python train.py --n_experts=192 --experts_per_token=6 --router_bias=true --lr_router=0.00177 --optimizer="muon_variant" --beta1=0.9 --batch_tokens=131072 --train_tokens=507700000
Below are experts of layer 4 (counted from 0) of a mixture-of-experts language model. Rows are named router (the router's row for the expert), gate (a neuron's input weights, with its number), up (a neuron's input weights, with its number), down (a neuron's output weights, with its number) and show model dimensions 0-159. Each number is 128 + 24 x the weight over its row's rms, rounded and kept within 0 to 255. Numbers have three digits each.
After each expert's rows: a language model's description of what the expert responds to. This comes from a sample of Wikipedia text that the model never trained on.

# expert 58
router:115129098123136145077115126119163137172151134115140160145130154136098121084094124144128161151110113130125131128117146122121115155178137141091131149149151145122103154146142106095102119129125159123100096154146117146071103096109140136114174102147120136160137132120155128149119142174129089148144156127105137107106114100129091120116127113134114102149151135103105150150116134104136101144145093097105123135121119141147122120201126164216151168110088086121161085122126090082160130118117098
gate0:133130216152113137081118150137128123084129134120074120126124147110085118125107132113134116128139131139154124133153146152118150099156146115078161138108109134167160160100131123126133152120186128140122135086150122138137159143114105124141103143099207117142149103112106098137066125108135162143130109119170127145141106142104127153141119175135095158113089116174136138107134114140091150146131101142126123136156131082118156107106147175112121145143140127123102146090125128106142089143162159
up0:122168103137129137126120143096144061145127127137072104134135103126120086153135127185149117129095109060143167143101117141128110097128104146144124095108140109169132107079095099163148084188146079143121102140121131153112115161133123151117114147128157128125092178126139145133118150107118131118109137129156133128094085164156128126141117105111117120123121109150131165135127109139129088156146115121162141185115176123119162140109169119113146165102131139145139141115129156103135172150113143
down0:147135123110150164101148116111095180125135123171123144130117122120138098122107110117146191104172143132170134171169138122083165147124153086106108163112127150130132118178124147166131113117110160126149147123100137122088142134098116147139143134118199082128117087107134091113146133147135116126127123098142152124149171135142150173113091152109103122132146182134151113086148141117096126130170137113145151090122136140139131119106111116146136062142137108161158145135118147129127089145156105
It responds to: Name starts in lists. First letters or pieces of names and terms within tables and lists, such as A-ksaray, C-HE, I-llumination, plus punctuation like ·, #, (19.

# expert 62
router:162105115096148107141106123143125127146139124114146152158130108154167126163145137132155140151119134174111114130142147096114152161112147103108094089160083098160166104143112123156118070137125134167128163105127160109094137130119178157134107116128096105090086123132115139128101082146111125155130114135090120107075082123130086152111102108105145117122110160101132126116137119144113100131162099129108083142157164167116158111101150144117165094123142137148120177139131092180095114117126125
gate0:099078144121121145132093156127115117155116110130069184137076116127116150135129099114135137137087151125145132126184083146114125108105118093146151134138116093140150141119114151128137172127128125119123152126160125123142150136100144163142158093150136092110131111119142126118097112140126101117134159163130150146118090167154160096140091153172130135095136133155109107091131131121143158092137153120116076142117148113123143101087149119158094092106131089170154141072090146137091125164160102
up0:176133103111159080112183109115165134098139122149193118122183112145134093132111145140100113140104125146138152109095153125147136146150122145142092105079115142110112110101139115128143110131137163111150100099109118128104085108137129091150109148123127143133117117155108133136156130126102152137150115091121109091157168119087082166132121102106132116166169129081126139141163145136097112117109111138107163127138105151142097096191122122106145131167120149115124123140167132101142121126071169
down0:117140125105148118154134116122158129125125119130142131117157124113149157115124132181121082125097120115098140124112135132139112155181106169130117129141166110088128088103188120145127100152144122137119144147106089097171102134140190117195100153140119125128100122114147115111173103148148132131106081096125123105094117129123147128099127136132076142163107164137104125097125139171102098136138126151133073066132136127130073093132123155137110172126141080118148123126115123132091141114097144
It responds to: Consonants in names. Single consonant pieces inside proper names, like the s in Barnsley and z in Zutphen, plus San and Saint.

# expert 18
router:133124140150099161138137158149136125100089137105141132123129192114116105126111156132161120097095106173102093169117151158110098111142104134135170170099143140156084102139125162124112148108098117123133134133153112145145175103089125093117098109129112123113108097148146152108187093119144113164155135164123130098124148118155127110123114133098120110137132111141123099144150144095125132095135130097154094131099125085125128137171169090100108144166084147168119140154108153117143115080113174
gate1:108115139097111122148158189161114107138095138121157096120150074139129122171104155151108130122114095155164172143119161128153119111175133141117123113092110135170112135119093114168135149127127100109135101104145123123147144125131128128082128102141125127120139128127107113126126109104105158112172102137176120129122151119095141143087133138124188136136164167107166162188143140110144143152184169134151136136137164133118148077152150139120152149095119091161148131115123122171174133116137120
up1:130153085094124100167133121140100154110105110147120143136147107134119188132153129151154127126137136128170163122082116167127094094103121127117097095121177134148127154126137148090151099138118140138123086135112118130118133120133130095109149133145161105152139136061129099094094150163146114154090136148150124042133071140132115117103136141130086158088131131135143135129121120128159150140164174153122133095138138104114183152099150148107152136099141123128106121114124147147123174103158133
down1:113133122134081096145163141110136137168105114178119112102162124123179116170108088105102090169130127132098114099163129164111133093127151094085168138112090125135080163141092143125115128150124157128155120119133107141115119142120143108124122115106099126137156131146130168104127090131097143115154115133120086122170106128134142148156152126146133118141103154079103110164141138122120103115151100112128162108138160126133076113113125159121165161054112109097098104113136139132095156130170145
It responds to: Articles and determiners. Determiners starting a noun phrase, mainly the and a, also his, its, their and this, usually after of, to, in.

# expert 41
router:129122116148158092110096110119150132176143092144122134091166101126107111114086135148146150079161107113138143099108096116164100158158115105101112110127114146123086125145117158088133082129119127149163068118104101115123107132152142160162091124145114167139129155152180129144117123150080101130168119137128112072120119160160166125129126123157157124129152132131107122121162134119097196120179149114098093156138123083115099154135155160141135133142113118126156134143134121137158117133106135
gate0:157162097148077095123123120149151110152118135139111084103140107113129161163115147161098145118101144163123136141146168110135101129144131116147105164115122144125123131114172127137146174147164105117129133102122147132177146134154117139160098142094088125124133121150092127156110099120135193171137136137103136115119082140142121171121125091174136145141151160120100151119116163150090154114159160100148141089140133109158159089148109177140118126111114160077130139145156128135141084110174123
up0:145165108166105092136107126159153110145119149149107064093147112111120172148104150149107142117096134176127147125135161120147115124152095101134111152121152152118112116121162136122134180159163110117126116114125160113147151157151085136136122131085101102128144114147103136169103103114123194150124129136114156106122091160135131185126135113176146142154143170117084149107128158141083164117161144124140138110141137106148153098144107176140108119125134154081140160133160131132145104131164137
down0:187091123136097135138148121129116119132115167146148126076127131094183147143094151165136101172106138150136120121169148098093120099130131180127091109099121139149123148084110131105112128114139124108111142156122078129154129115106115136109154062198129123140133132168102140138146120126122155171135124114163150075125142176141116127151100141138127122144117146108110130078117159126094132117156142121115069120108116137124164115141134114135141123129150133069154147133151156136164150143117113
It responds to: Place names after commas. Starts of US states, countries and cities after a comma or of, e.g. Maryland, US, United States, University of Michigan.

# expert 11
router:107142109118120131115100118107161147164156131090156145157132163152108117071108121153117150167123132116122114134119138127117114165183141148101150125139131138125099155157136125089098126150112149118105106165156120133084106093122146096115162108153123127181142157101166146165112130183122101134174135141103143106126088092128122096110147116124106110119147123116115160155123135088149108128135077121099119122120129135146129137206126143199134162119104107125156093125127079104144120133129106
gate0:108118144117098132138108141112164101131118128166073128156113109129111143105104146153154109087067117128118099150145130136089109114103141156164102137125148126134140149097066111137139143123101105110097142114097145111128192150141148110128120095146113126132132161125119131113124125157100124085121110157193126128130094136111125177151132142117127094109136094106117121131154108117111140139159142117158131142104149140135148163142162101155074120138106122170079151115140133093103102112205152
up0:116075147077129110122099131097115122106104134125162097107118094070127125155102117166106136135142117139123157143146149159144133136138108142132140129129151147148162135116107138110129133109114148160140100120157119141150124103093151099098111155184139190125127171113158121101108165135090147115135148146132123089102148105134121095115157127121150112134116158161100142111115115069125150106129169129098081107082166194137126142095115134148130147128126128156075122138090106174110145141123117
down0:144105130118106154130184108129091121151153101143119167131089146134155131133131141114143117126117111156113125126106174135168157123138110126124111097145164194132158150175140081141161081140140159144127130132092136098117149147148134180131096118107109111141094098155160162124071138096128152137084114115132138157115141127171141125083120114148106115111141125090127124128164128128130126111071130130109135117106077135127142155122135132126095184164093121166152127167153124117156168144122125
It responds to: Opening parentheses, table cells. Opening parentheses after personal names, often introducing native-script or place glosses, plus table entries such as Best, month names, years.

# expert 47
router:129158139175135107115140120109164100133136168127138117126125111115087122121108156120136126164134096102135109127100119132152117176138116117118121119138128110110121122112126191145107080126121109113094089164081121161137087144122138159115132103118111108123179138201111137166144146130174123099106152123089132128156174114185094096166147102146127203142139092112125137157065114134139113134105128158133140152117122108125133108142167117144136118169141116113142124153125113117160133117100150
gate0:149131119158124147120141155131144166144142097101147107118120106118163132127095159119132156142113112092140114137124151171126124124160124153157148112096101102136145127056141113183133137144157130140081115091154141089103091107137114117139128120151122120199150160109086122116137122104144123114131078163143110109143166133135112145114119099098136122088156094155118143119099109180118120186145139142136136152134150121134135103143107108126139120131127141192106144185133091149177147106102142
up0:107124147100135113154093093123113090114123176092111155144158130153067122114163091138151095124138143119123139104127096099148118137108130111139119161140135153137159141191125148075134119098094132097161147161115103149149155121132116121130131148101121146063130111138146137150103123185112150123130163106146146096127122141105130125123132134172111139146079183112153129144158151105126109100111131132128131114105092149151160166109121143179140123150115099092135131072125123085114124158150106
down0:094133151180130076142119145138131116133110166103128097169106130171133130119143095119151091145101124154116096139116102131155168137116130122126130165066106153144188148140093135165180117142126129140109169143109098123097148112099092142052123135097148118159106097124124137153136141110115116162110090143147115157132152138113079148113111150105151135110087129116110142138098160114088158105104115107139140107124136113147147092136175126128145138156102162125104119148143135128132149137164151
It responds to: Lowercase word starts. Initial consonant pieces of common nouns like c, g, cl, tr, co, as in standard gauge, census, classes, often in specs and infoboxes.

# expert 63
router:112145124125145073103140104144118111153120146166103109128144098133159155136080142151104139122133138092136138093148083123159067158152159087104145081130153107139115119153151110122162064193144134153089090142137162110113106116104165143135118105122142122149127126143122103134107166105137094120163109104106142111143086133154138108097082116129164102135131119142089154124149120151130120160140142099155092134120136087111151116098174138123118153128110121090147127159153142110147117146140106
gate0:123116107094102108124115158069166151087149166155107156196086105173111154148120122132105148104069096111089128126162110142109153091169165131139125118124117125121122105121170120136125102152130148147110128096138140143122106114101130115141135128076114112142143129169142134152109124094142105181137142109120149134145112139128129117125157122167149119128138156089115126133102153112111133148150097122118144129089142122136095078081103096097104119113115133158140171121090100125084090144116109
up0:118103120129104118139106146069158145096128161162110150164093135173117149149129127135104122116063125111094131119173120139107138099152168135128139132108098123117137095137159114140129090155125145134113156076135144136137133086101138119134135144085118124160125111168150154147117138099154069165128147092130145127130130147134137114110167130167152110090122155113121118142096166106122138137142101121143131131072136120146085078108104090101091126106111149148133162120104101141074114158130090
down0:127168099112127107147069146113125108093118106142151156178155102182124113112179149170120112135116119180119110115111126135124131136127149062162140147132151097130167092143139113149169129137101122135137137116131173176182090131164119138135140122148158106121122100132169140137142128163110125156174099130099134136138095120089135121106156138172152150140140075156092132110113118111126100117146126140156073151106131112132115164125106095123089137135127129173116117116118144131115135107120112
It responds to: Institution and country names. Second words or capital pieces of institution and country names after New York, The, United, as in Times, Philharmonic, States.

# expert 28
router:129089113113113155129126102129142167147106124090109178120111157117128102094125117138138111125122105106128086166102146085158146147123090095153169153157111145127114155151154154147139149117106120091117102162146122108184116114116151122092117147138126120166097160151103159150139084157097094123123170122138146159155099127105117132134139165119096158118136135150125118101171103120121126092089114161130172138110175151138131100163131156130161137181151146077100134123159144109092122113132141
gate0:140095080143074142163087136179125128128149098152145136146150128137131141186124125092128147088176124139135148114141127117134138079112124086145141132106141140140148153139103117177122115152114149116094128147090150098141174143151090160132130179140112118137103118133129125094130094150164149181197167115141138130143143161154104089117160144137135102124155103100148121120097131089121135112119119092119110119139141101154146115120114136116133113175146135120119159106155114168134140131160170
up0:122111086159107135157060132192139149091131100141138139142160090146140121164113122125142138114163112136130171107132138132140131109106133098150143118114126150131127132136130126167117107162130125121116120136124168096161162162140074143136116172157132112153082137136143130100125099138166151170164142139150120095134126153122146116110161161116159126138161083112155124138100116088115140094122140105103126115122125075159126108127108145161095155153149148106123163100161159161150134143177179
down0:097176110156165146145137122145167148091117131176128175136118122121096117108161078137103166118165131124111137092132114147071117158130087121124128110115148156092091132104085091109088118136166104107128109170068137141163159087114090120140110135164088153150129158149120180092100162134147167105141142103143165126101129134159092108094120100160121137128094117125121163122133137114113128136107116102117116138137144128125142098118136105122131107118121139127170153154146147138107111130134128
It responds to: Size and comparison adjectives. Adjective stems before comparative endings or -ly, such as large-r, long-er, high-er, plus est in nesting and ± signs.

# expert 57
router:113142151118120117132157133107156114129109157142117102085159093106131123109097156160120164124145148135165130116093111152093089128140160120152111099134162129124122116137159139117180082158138133145141108128105088146133114109097167176116116161113127180117142155135106123110165133140102136112146157121088127071167137187158142139155100098176167142091129124083121116150139127131119130124118128134096079139110149133122158100116158162127117149099121113143091111155123095099125113164174118
gate0:125130156158173129144170122120136129124132112142138103128128057099127138065120145097125144105130137097144135134095133154123122124158137101110152133171103113109157160123146155108164140099129141132113149117090142141145142132175074103121091094133118119090109145144145111136075153115077141094083158123116097112105100136114157126086134086189137140139137142116103153152123116141129140174121159116114087126100116117104133176096136101159116118123128125123146139111112113084130115114184130
up0:142163161154136121169105151110123120152132128140150122148123130087132136112183128158114113112130158148161122145123112138078106141106135126105125137067172134113106126147145106127114104129122140145131122209145160110145090144125121169090156154118155106134158114126132077151105155111153124097155117145112112106133148117167128169167114161058091109122136116093099168131140128105116089101119106088130116124141121106149107130131104188127113135105137116124129075127144139130148165095129142
down0:143131144143167140112138116158123134115131088080126093116051116130122096144154120086139121133136089133129137086152104122162103142129120101115112099117062117124173110134144122120122159144142178165139169144120152109164118137147165120102147111137114149117146143148098131092099129131136149127157128181116136081105129158150103119151136124095121111113123095134122130164098157105158133168101156104143087143124125173168129117166100167125106141154140147149147147150160126179101124105135126
It responds to: Capitalized name openings. Capital letter or first syllable opening a proper noun after a preceding name word, as in Beaver C-reek, Weather Bu-reau, O-bama.

# expert 16
router:127102119157114113106077084140098111127125077095133125125156140140143114175133137145111136141185157091156136125129169102166113130084106143120124134139178196106142148085110089132122164131127105118133124179151095100119164155122169176125108111154094119110132103093098160138136132148127096144147120159147111142108105093126125132117141145142108105133099130131178105152120127152141146129102124095131135146140172095164118111146158157105131131145138177158134145108133117132151166138141148
gate0:159117144122109162106074117139109102105133117128126104151118156125130145098105174114138143146131160106159112140151170145133100184075137148126147138150110186160115121141104101124130130142137134071093114104113110125141164142108148133117106098140137107111154119181122137154168127090152158101121097125166116066140133124187126113139157107181146148118101167120089116163140136122137124143150083120127130119120142077099123111089109119115100128116099123130143141138145075133111144105124132
up0:093127098134163102141192152115137125178108130118127142124132116097134125129146115146113133140120127152108149115096120131101162095151096107139113134130161082084145138112116148144110118113107112189136159147097150129096089150142131121146141161143113153184151121090142158110099164181129133162126144142095134141087127111085127123132098148070079117155162120153152150111089136129130137110104171140139116139137128161177129155153149116166136126131160144144154118119100156116152088160109128
down0:092128108115143116098143107130137138148140136156124120124083143135111140130129174116147098136170104172146142127128075094139136163131122117141111143107127167146124125152117129178118128140175110162082122160204104142146144129055133141077134091144156132133126139144101145115118107177067151115103155107145156138131144127131115104148163172126100159121111149124113112177108139080133161109128134114146109091156128142135139131140140160145140127147089139142160152112095120146130097147154113
It responds to: Mid-word fragments. Short inner pieces of split words, such as ad in Dread, we in however, ub in hub, and table pipe characters.